Experts of a small language model.
Size: 8 layers, width 320, vocabulary 32000, 62.6M parameters.
Experts: 32 experts in each of 7 layers, 224 SwiGLU neurons an expert, 2 picks a token, a softmax router, a shared expert of 256 neurons.
Training: a variant of Muon for the experts, 203M tokens, 8931 steps.
Below are experts of layer 2 (counted from 0) of a mixture-of-experts language model. Rows are named router (the router's row for the expert) and show model dimensions 80-119. Each number is 500 + 25 x the weight over its row's rms, rounded and kept within 0 to 999. Numbers have three digits each.
After each expert's rows: a language model's description of what the expert responds to; "comes after" lists some tokens at least twice as common just before its tokens as in all text. This comes from a sample of Wikipedia text that the model never trained on. Tokens count by the router's weight.

# expert 14
router:504507497524536522494519517515515498477537474489478478511455519500495499528464534492468511496478526545558529515485491509
Description: Table cells and mixed. Digit groups after commas, periods, pipes and miscellaneous nouns or names in tables and lists, such as 2,193, Rex, Arizona, peasant.
comes after: " |", ";", ":", " to", " in", " with"

# expert 20
router:491465529512507503470529482522555530504525458504506514473505509487495482545473503482488521526520517507529525489484471544
Description: Table cell separators. Pipe separators between table cells and semicolon-terminated scores, especially after header words or numbers, such as Date | Format, 1;.
comes after: " ", ")", " 0", " 1", " —", " 2"

# expert 25
router:504515506517521506496524488458506528494500504511496501522506519531462535493524532477487500477477447491485542503486458494
Description: Pronouns and verb complements. Pronouns, adverbs and verb forms inside a clause, such as it, he, him, not, been, herself, located, retired.
comes after: " to", " was", " is", " he", " that", " not"

# expert 18
router:478488493504547541496514490513540506472532486481459484520464551529484480523428512471475507509501504524554512516482488537
Description: Names and nouns after determiners. First pieces of names and common nouns after the, a or a pipe, such as Kur-up, Patrick, content, industries, several.
comes after: " |", "|", " with", " that", " by", " new"

# expert 5
router:497497493509557526511512493523563483492534468479482507518464523487455510515468516439469499496493501514551569496471496508
Description: Names and foreign pieces. Given names, surname pieces and non-Latin script bytes, often in tables or lists, such as Karol, Gordon, Wah, Thai characters.
comes after: " |", "|", ";", " New", " 13", " —"

# expert 31
router:523454516521503526524570454521497551482545500495509480501496534496491493510508556476504458547499497497478525489487481496
Description: Noun-phrase modifiers. Adjectives and nouns right after the, like own, final, round, opening, past, former, and compound-noun starts like mail, Street.
comes after: " the", " a", " The", "-", "The", " A"

# expert 23
router:522507479507504514520529468487511543478517503467487485479478543545494485513541532483499538484509467479470486479463489473
Description: Mid-word pieces. Middle and early fragments of ordinary English words split into pieces, such as tan-nins, mer-cantile, ble-ak, like-ness.
comes after: " ", " (", "-", " \"", " A", " S"

# expert 6
router:486536530516542523505502486478521479475504450515486481506463498522498492557493511475496538509505471540533521445472470477
Description: Biography opening verbs. Newlines after article titles and the verb is after birth-date parentheses in biography leads, plus words like Born, Personal, football.
comes after: " =", "\n", ")", ":", "-", " It"

# expert 21
router:542514525501528524471505487450493484491565484485457504501502534522485499511477514488454510492472490511531554477518513539
Description: List conjunctions and separators. Coordinating and, or, but, ampersands, commas and semicolons joining items in lists of names, places or paired concepts.
comes after: ",", "s", "\"", " well", " life", "),"

# expert 10
router:521473523506519534490510473506526527502520473523518500515506569513487529510506515494503489487504476530494517457469462537
Description: Past-tense verbs. Past-tense verbs and the -ed suffix after a subject or was, as in coached, graduated, released, won, rescued.
comes after: " was", " to", " he", " and", " He", " were"

# expert 0
router:510499511516513512489495474486536501503523465473467482525485543489492496506478541457465508509492497518564538509482497529
Description: Table cells, foreign scripts. Miscellaneous tokens inside wiki tables and bracketed asides, such as numbers, pipes, closing braces and parentheses, non-Latin script pieces, km.
comes after: " |", ".", ";", " 8", " 10", " 7"

# expert 17
router:519468521513507495492524503510557511481538451453452516488496486504499483543474486485467514473495526527526543497487500522
Description: Digits in numbers. Digits and number pieces in tables, coordinates, dates and statistics, such as + 3, 47.42, 365,857, 1963.
comes after: " |", "|", ":", ";", " /", "N"

# expert 27
router:491505504540533496488523484490568522503546499504476485514463506499444493514461532463470458493478503515557545493471499515
Description: Surnames and article the. Surnames and given names in cast lists and tables, such as Medina, Thomas, plus the after introductory phrases like In the early 1970s.
comes after: " |", " in", " of", ".", " for", " during"

# expert 4
router:495488530592541507453552450474535499483535504484486484525469502506479510523484485483477528484504504493558503454494472491
Description: Infobox line breaks. Line breaks and field labels in infoboxes and structured lists, such as Born, Location, Website, Genus, and section breaks.
comes after: "\n", "-", ")", " information", " classification", " details"

# expert 28
router:504504493499535515498524491481483519491546478491476493522507478522480533513514528488478474475459461490484524489522490497
Description: Heads of noun phrases. Nouns that close a phrase before of or punctuation, such as time, season, fact, instance, plus the == ending section headings.
comes after: " the", " a", " in", "==", " this", " same"

# expert 7
router:496536543525547514469506455507526537493495505479499483524451494481504485510470520430472499525475487491530522498493471482
Description: Hyphens and separators. Hyphens inside compounds (All-Star, well-known, self-consciousness), list dashes, slashes, en dashes and capitalized name prefixes like De, Van.
comes after: "\n", " non", " co", " Al", " al", " All"

# expert 12
router:495535487504546538466535498491528496491527437502462523510458544508485479542475522450505481530501501544560528514491464515
Description: Line and sentence ends. Line breaks ending table rows and list items, table separator rows like |---|---|, section markers ===, and sentence-final periods.
comes after: "\n", " |", ".", "==", " ==", "---|---|---|---|"

# expert 11
router:528486518545533523492575494474539525503523494510483485507490530516475505532501534492428502525512497525514539451480476485
Description: Proper-name head words. Capitalized words inside multiword proper names after the, of or in, such as City Hall, World War, South Australia, National.
comes after: " the", " of", " in", "|", " and", ":"

# expert 2
router:492508506511546496511520478460510503517522470461485500516491517530452498499467539485491476489504458529508543504526471509
Description: Pronouns and relative words. Subject pronouns, relative pronouns and light verbs in running prose, such as he, which, who, It, also, was.
comes after: ",", ".", "==", "See", " which", " that"

# expert 8
router:522506528525513497477533470495517494465505460506477466515493523524467503507502508420505539528465482496556489489497523499
Description: List and heading punctuation. Colons after infobox field labels, line-initial list dashes, table pipes, opening parentheses and quotes, such as Station code:, - Holden.
comes after: "\n", " by", " Website", " code", " Released", " zone"

# expert 22
router:491459515519516498478494496458516504462529444427520492503506520533457471518486528494507509499495474486534501493479469503
Description: Articles and determiners. Articles and determiners starting a noun phrase, mainly the after of, in, all, plus a, an, his, their.
comes after: " of", " in", " for", " to", " with", " as"

# expert 15
router:500505508511512524505523480508552502498543460503498486527466525515483514510462535468468499490471513518575516494484471516
Description: Country codes in tables. Bracketed country codes and numbers in sports and election tables, such as HUN, VIE, ITA, (1992), and vote counts.
comes after: " |", "|", ";", " (", ":", " as"